Weights of a small mixture-of-experts language model, trained from scratch on English Wikipedia.
Size: 9 layers, width 160, vocabulary 3903, 37.5M parameters.
Experts: 192 experts in each of 9 layers, 6 picks a token, a softmax router.
Below are experts of layer 2 (counted from 0) of a mixture-of-experts language model. Rows are named router (the router's row for the expert), down (a neuron's output weights, with its number) and show model dimensions 0-159. Each number is 200 + 30 x the weight over its row's rms, rounded and kept within 0 to 999.
After each expert's rows: "raises" lists some tokens whose logits its average output raises strongly, later layers aside. This comes from a sample of Wikipedia text that the model never trained on.

# expert 16
router,166,204,235,263,197,197,233,171,189,221,230,146,215,199,195,161,243,190,151,134,216,189,185,198,161,168,176,211,185,206,188,231,191,195,229,193,205,217,144,207,256,152,146,188,227,186,191,205,199,229,216,240,189,220,216,180,233,196,152,197,214,186,216,216,180,172,208,172,183,194,181,206,239,213,175,245,194,206,153,232,183,172,215,203,215,175,245,220,193,209,192,170,192,199,226,221,165,182,214,217,184,219,259,236,247,258,193,201,230,156,222,244,164,229,135,152,146,174,123,196,201,235,234,194,198,258,241,160,196,187,153,229,252,192,174,172,221,263,186,174,238,241,190,164,195,174,202,181,152,232,252,225,184,194,201,149,226,207,157,195
down0,188,190,161,134,166,241,202,155,217,175,186,278,201,213,213,191,208,210,166,145,161,219,219,206,175,227,181,194,148,209,193,188,225,257,257,202,221,207,144,147,175,224,165,174,204,261,194,185,179,189,192,225,219,188,237,180,212,191,153,237,236,207,146,158,210,220,188,184,174,175,256,215,193,195,259,167,175,160,267,192,193,189,190,247,177,229,196,253,203,172,209,229,187,173,169,168,202,204,207,189,212,191,206,196,216,192,229,233,225,190,267,229,165,184,233,232,212,161,232,260,173,255,160,218,207,205,226,190,201,226,222,155,215,202,165,195,185,175,217,181,231,233,166,226,127,204,162,165,254,143,198,176,218,211,199,203,204,211,230,216
raises: "iff", "ography", "omin"

# expert 161
router,148,190,221,226,221,217,129,186,237,143,208,196,220,192,189,239,218,263,236,205,203,214,200,229,254,221,212,206,215,224,163,182,195,182,233,162,187,172,171,220,162,164,250,203,162,173,175,208,260,210,250,222,183,225,192,205,200,168,174,227,163,162,198,226,227,240,189,144,159,208,201,213,174,203,198,210,223,169,234,155,187,254,179,160,199,183,237,190,195,172,212,223,178,212,197,192,239,230,160,215,232,248,205,118,184,149,231,210,223,227,212,179,224,246,252,160,180,245,209,196,253,171,212,137,204,188,166,204,178,158,179,227,179,237,205,168,218,231,171,148,202,161,211,198,183,170,198,236,202,237,165,202,218,253,151,229,158,211,225,214
down0,202,214,143,196,189,235,209,192,216,200,198,198,227,189,125,76,202,167,233,231,172,186,195,191,197,237,184,219,240,184,230,204,237,197,190,189,156,155,198,211,191,242,182,257,189,163,207,207,164,194,206,224,196,165,196,201,196,147,209,208,238,171,125,197,175,209,189,201,223,207,244,185,187,208,175,173,207,227,187,241,217,201,161,261,204,182,234,206,172,177,170,198,155,185,217,200,192,168,221,181,214,154,229,189,187,243,215,216,255,268,200,235,180,185,226,218,225,153,164,224,181,262,168,202,226,210,229,189,205,172,189,188,199,194,225,208,247,224,234,269,190,192,110,220,232,204,243,210,149,211,221,198,193,173,234,176,239,158,209,229
raises: "less", " ==", "ower"

# expert 126
router,185,151,175,261,170,205,147,188,237,186,238,191,182,230,162,204,204,189,216,218,163,208,245,211,209,197,162,185,177,186,153,195,215,152,200,201,167,139,178,146,234,136,196,145,205,187,238,204,211,170,269,160,194,180,187,210,184,237,173,208,171,148,226,229,169,213,227,155,172,251,169,195,223,167,174,204,173,243,228,144,231,219,193,200,230,216,157,207,229,195,186,182,177,221,192,190,219,240,155,210,166,179,236,205,178,231,226,255,212,200,210,245,224,209,191,241,233,177,151,167,211,210,181,183,185,204,193,213,170,186,119,253,155,224,220,244,187,216,227,148,221,198,169,200,230,154,169,168,210,200,197,220,238,213,241,174,217,167,241,161
down0,193,213,252,178,179,209,178,195,228,195,162,211,246,173,172,207,224,193,268,209,122,184,217,142,225,219,225,183,267,275,178,206,205,174,183,218,263,214,242,157,212,221,229,199,203,205,198,209,188,180,173,213,167,154,208,217,126,209,181,141,222,236,197,262,167,159,207,207,172,197,240,182,197,177,162,210,233,199,174,175,171,242,230,179,196,232,206,245,199,199,210,200,231,157,139,247,191,233,158,205,168,156,198,237,187,200,187,187,230,179,234,208,194,227,235,197,229,191,208,215,208,201,141,193,187,211,231,132,207,232,243,206,150,184,168,224,196,203,172,202,217,258,211,154,216,173,183,215,228,215,199,171,233,146,245,191,208,179,223,164
raises: "ling", "led", "er:", "ful", "man", "pl"

# expert 104
router,214,207,211,213,205,250,175,218,195,188,181,175,176,215,192,170,146,194,199,139,167,218,185,169,193,197,241,206,188,198,207,211,208,218,167,224,183,170,165,169,223,224,158,231,256,140,240,176,187,211,197,225,276,221,179,183,208,198,180,190,262,218,230,203,186,220,223,197,184,230,213,224,186,239,160,148,172,172,167,199,198,236,233,175,209,221,188,206,208,216,205,229,243,218,156,168,169,163,209,170,290,213,247,138,193,218,198,207,215,147,215,182,166,231,222,148,232,179,165,220,187,283,125,157,190,175,210,232,198,154,184,209,205,201,224,221,153,226,175,197,174,226,208,225,184,198,243,211,253,188,252,195,120,193,217,201,202,182,220,240
down0,170,160,214,184,232,161,204,177,236,136,219,177,157,195,228,245,212,202,174,263,190,199,201,241,145,217,217,214,165,243,175,168,198,237,198,145,181,172,196,215,178,192,188,132,183,182,218,158,284,207,214,181,187,175,213,192,158,169,198,220,209,200,193,206,169,220,202,225,193,176,191,190,206,189,231,211,244,252,203,168,149,159,233,232,192,151,266,188,184,193,204,236,194,195,238,248,269,222,226,197,236,199,159,198,189,192,187,177,180,182,238,170,182,253,214,244,178,177,203,150,227,161,227,238,273,190,218,157,181,217,226,268,165,253,152,166,185,240,235,187,202,196,192,205,232,190,168,177,230,217,157,217,204,218,194,191,213,192,189,187
raises: "'s", " Canad", "ertain", "’s"

# expert 73
router,218,201,174,255,206,181,248,219,150,218,195,209,223,211,237,283,231,230,201,249,178,162,163,231,218,202,104,192,215,189,145,232,200,147,185,198,219,171,197,184,151,154,193,154,156,241,236,154,194,207,203,199,188,188,212,176,244,213,196,241,166,181,240,209,221,231,177,242,160,189,211,185,176,151,184,231,266,190,210,213,167,172,161,174,194,183,204,242,172,189,200,149,195,207,242,228,210,209,214,223,164,178,230,235,210,209,200,174,220,218,205,247,166,153,168,195,196,201,259,176,179,179,233,242,164,230,238,184,196,195,221,209,186,242,171,228,221,182,185,163,174,187,147,161,216,198,139,209,207,211,157,219,237,217,212,238,227,187,204,157
down0,191,201,176,242,240,170,173,187,193,179,187,162,153,172,138,168,248,200,201,175,240,212,225,258,127,194,238,221,195,222,243,262,180,204,154,185,171,172,249,228,227,215,231,232,163,258,219,217,173,233,216,197,143,218,214,230,221,220,173,188,232,156,203,203,211,260,196,179,214,175,174,208,223,238,217,208,191,188,176,190,220,207,240,163,243,175,197,167,183,189,193,159,156,203,198,197,221,245,237,184,233,175,228,186,206,206,176,234,164,216,174,216,153,169,174,235,181,218,205,184,176,218,245,246,229,153,220,198,210,215,177,223,219,184,253,190,121,168,196,196,149,245,217,152,158,183,189,243,207,196,208,162,200,247,154,177,175,152,219,194
raises: "-h", "'s", "able", "ous"

# expert 72
router,248,249,221,209,227,199,188,185,178,166,199,149,200,218,202,218,229,239,250,219,190,158,146,184,214,157,161,228,196,223,180,197,148,148,135,259,206,185,176,210,169,190,187,227,179,164,181,226,229,158,190,175,221,145,244,164,187,213,198,209,255,247,183,217,269,196,204,257,152,199,218,261,196,181,215,237,145,223,216,210,174,202,188,145,186,155,201,174,200,200,218,217,166,176,190,161,171,244,236,224,173,154,191,204,233,192,185,212,237,172,195,184,244,209,243,254,155,242,175,206,251,190,224,199,224,225,188,158,217,243,248,169,178,195,212,166,232,204,168,196,201,203,232,194,240,218,154,187,146,238,189,176,192,212,231,206,231,224,193,206
down0,145,199,205,235,239,186,190,214,211,247,139,212,165,255,172,169,220,206,203,207,183,174,184,168,209,179,228,194,225,180,160,193,133,150,237,121,197,235,266,215,196,227,195,213,182,181,252,213,224,192,232,164,170,220,230,237,167,209,147,199,157,214,181,214,262,181,253,185,180,174,216,192,213,216,222,196,168,209,222,226,179,198,201,266,220,191,253,203,231,224,186,149,215,235,210,262,212,241,189,263,207,242,165,226,188,216,225,161,176,202,163,218,225,174,196,197,188,172,164,214,149,166,208,225,213,172,171,195,158,230,142,171,164,189,160,187,216,243,184,147,174,161,240,235,171,213,184,225,168,215,200,204,231,228,200,213,234,206,205,181
raises: "ks", "ft", "ilities"

# expert 182
router,215,156,210,205,138,192,220,139,200,188,169,204,163,244,175,167,186,193,210,188,202,214,232,210,187,194,155,215,164,163,156,224,161,247,241,172,185,219,207,218,213,207,243,247,196,158,218,172,190,235,167,190,152,239,224,184,231,203,174,164,186,199,157,196,171,147,160,147,246,220,269,149,232,190,181,234,227,213,240,258,174,204,202,204,256,219,211,161,175,194,191,175,198,230,202,208,239,195,197,156,205,185,184,256,222,189,239,133,234,199,239,236,214,161,208,224,176,188,221,235,177,172,216,197,244,193,231,229,184,207,212,239,164,226,246,224,168,192,217,189,156,226,193,182,176,164,165,257,212,208,236,206,233,141,233,249,200,195,175,162
down0,231,189,156,207,198,183,190,151,196,195,199,170,156,175,259,148,216,229,173,189,188,143,255,203,211,241,240,233,173,163,210,233,198,157,198,209,170,247,194,227,206,176,188,167,151,186,192,228,160,215,192,166,235,240,220,220,186,182,167,155,219,223,205,194,238,178,188,206,260,160,184,184,212,200,177,201,214,231,215,238,223,241,195,204,181,230,117,188,238,231,229,180,244,169,214,185,209,206,189,202,188,188,151,260,234,185,180,220,218,122,198,240,172,193,187,198,217,222,214,252,209,240,192,258,184,221,238,206,192,159,265,187,214,147,220,186,173,192,153,224,188,216,231,159,134,255,214,219,183,175,202,266,177,218,197,182,202,218,216,170
raises: "re", "alk", "g"

# expert 3
router,258,216,206,269,211,219,169,214,175,210,179,233,243,261,210,168,225,138,202,178,186,181,201,263,116,151,213,210,213,222,192,175,164,191,233,196,219,190,220,174,233,230,128,238,183,160,190,167,185,183,177,209,245,166,240,209,213,172,168,214,213,199,174,213,255,216,264,162,150,230,177,213,233,221,198,221,183,198,174,192,214,199,217,164,228,181,221,235,187,150,179,183,184,168,162,159,187,199,223,170,149,161,176,217,199,251,197,180,211,215,228,176,194,201,175,206,212,173,174,274,211,168,211,207,233,186,188,208,248,133,150,215,242,184,187,170,225,181,239,224,232,255,214,198,200,227,227,182,164,161,222,217,175,211,204,243,210,202,179,225
down0,195,228,230,208,169,189,217,218,272,249,183,169,220,215,141,207,198,182,185,181,176,184,234,223,211,167,199,194,213,205,155,214,180,189,186,180,194,234,145,160,244,240,172,239,178,185,221,194,200,132,198,247,220,156,226,198,176,219,199,167,200,194,228,263,186,243,198,150,200,221,244,177,205,187,234,246,157,177,184,185,218,211,252,204,200,163,235,175,196,234,181,237,198,124,154,243,216,212,166,182,168,178,204,176,160,224,184,165,186,210,209,235,246,229,174,176,230,211,218,211,153,197,217,253,196,206,210,195,180,133,232,191,182,233,221,240,254,229,199,165,195,276,183,154,249,191,168,182,176,207,169,189,245,184,144,191,209,195,169,240
raises: " began", " include", " University", " stud"

# expert 19
router,206,218,177,198,194,225,231,192,193,223,212,166,179,282,247,229,219,166,161,191,206,197,249,169,153,193,205,174,165,212,227,172,180,193,161,172,162,231,190,153,203,204,168,219,173,196,240,200,231,206,250,177,190,180,235,215,246,143,172,224,167,196,239,214,242,190,172,244,214,182,198,183,216,223,170,205,268,198,237,201,170,209,215,193,132,197,218,233,218,137,215,205,235,159,185,201,193,191,218,173,231,193,200,209,215,268,223,214,146,244,211,197,165,243,211,202,233,208,181,165,240,232,197,150,174,164,199,278,268,197,209,139,164,208,175,227,209,177,155,211,193,171,221,203,198,248,211,218,128,161,217,191,185,165,211,209,207,143,213,177
down0,226,184,197,196,226,208,163,198,206,173,198,207,159,152,205,201,204,220,186,185,200,190,191,253,204,182,198,183,221,166,235,229,194,191,198,222,142,258,183,208,187,179,210,169,210,239,163,129,208,166,255,256,152,231,217,235,202,195,270,242,106,190,185,229,236,256,202,207,248,241,174,206,184,218,155,164,264,237,241,221,198,236,211,178,159,201,204,197,146,230,192,174,225,197,206,224,219,217,171,200,188,184,185,153,160,220,247,236,241,205,187,211,204,184,152,232,200,219,233,188,186,144,214,171,201,192,250,219,171,245,211,179,171,212,205,173,192,177,186,182,177,146,187,217,206,183,207,162,157,216,229,174,138,202,153,191,240,177,189,259
raises: " also", " would", " replaced"

# expert 114
router,243,153,153,246,165,196,243,205,208,157,188,190,215,209,200,214,223,213,248,194,217,207,173,181,175,198,186,248,219,176,254,193,173,182,213,155,217,221,182,222,228,199,187,236,208,138,212,175,213,221,172,196,207,188,191,180,205,142,165,207,142,198,208,215,164,202,208,216,223,192,156,155,167,234,182,248,212,176,118,236,156,186,235,182,184,155,208,200,163,206,201,132,215,225,207,200,189,209,185,221,187,182,249,234,207,255,238,163,193,236,257,262,176,179,190,172,144,169,243,213,236,203,266,209,282,222,242,178,209,183,245,254,199,209,180,230,209,180,198,236,218,233,205,163,203,211,213,217,163,229,200,193,176,228,137,201,171,217,201,183
down0,167,168,246,170,233,162,238,221,227,160,210,142,219,172,234,209,227,171,192,222,249,148,203,202,245,212,205,220,228,206,158,219,241,222,154,248,234,201,234,160,177,240,168,153,192,213,190,215,180,216,192,205,191,211,154,180,219,237,214,170,205,172,189,228,242,234,212,202,232,136,215,234,181,226,219,192,185,165,262,198,254,201,191,190,195,202,183,192,182,256,149,158,189,208,167,197,192,164,189,174,219,254,177,148,227,147,206,211,214,193,199,167,205,225,220,230,231,203,226,234,193,236,223,177,220,166,181,161,222,157,241,177,213,116,253,207,237,134,210,161,232,194,220,210,171,224,170,189,235,217,191,188,229,218,171,149,196,142,192,204
raises: "ez", "ering", "own", "roll", "ral", "alth"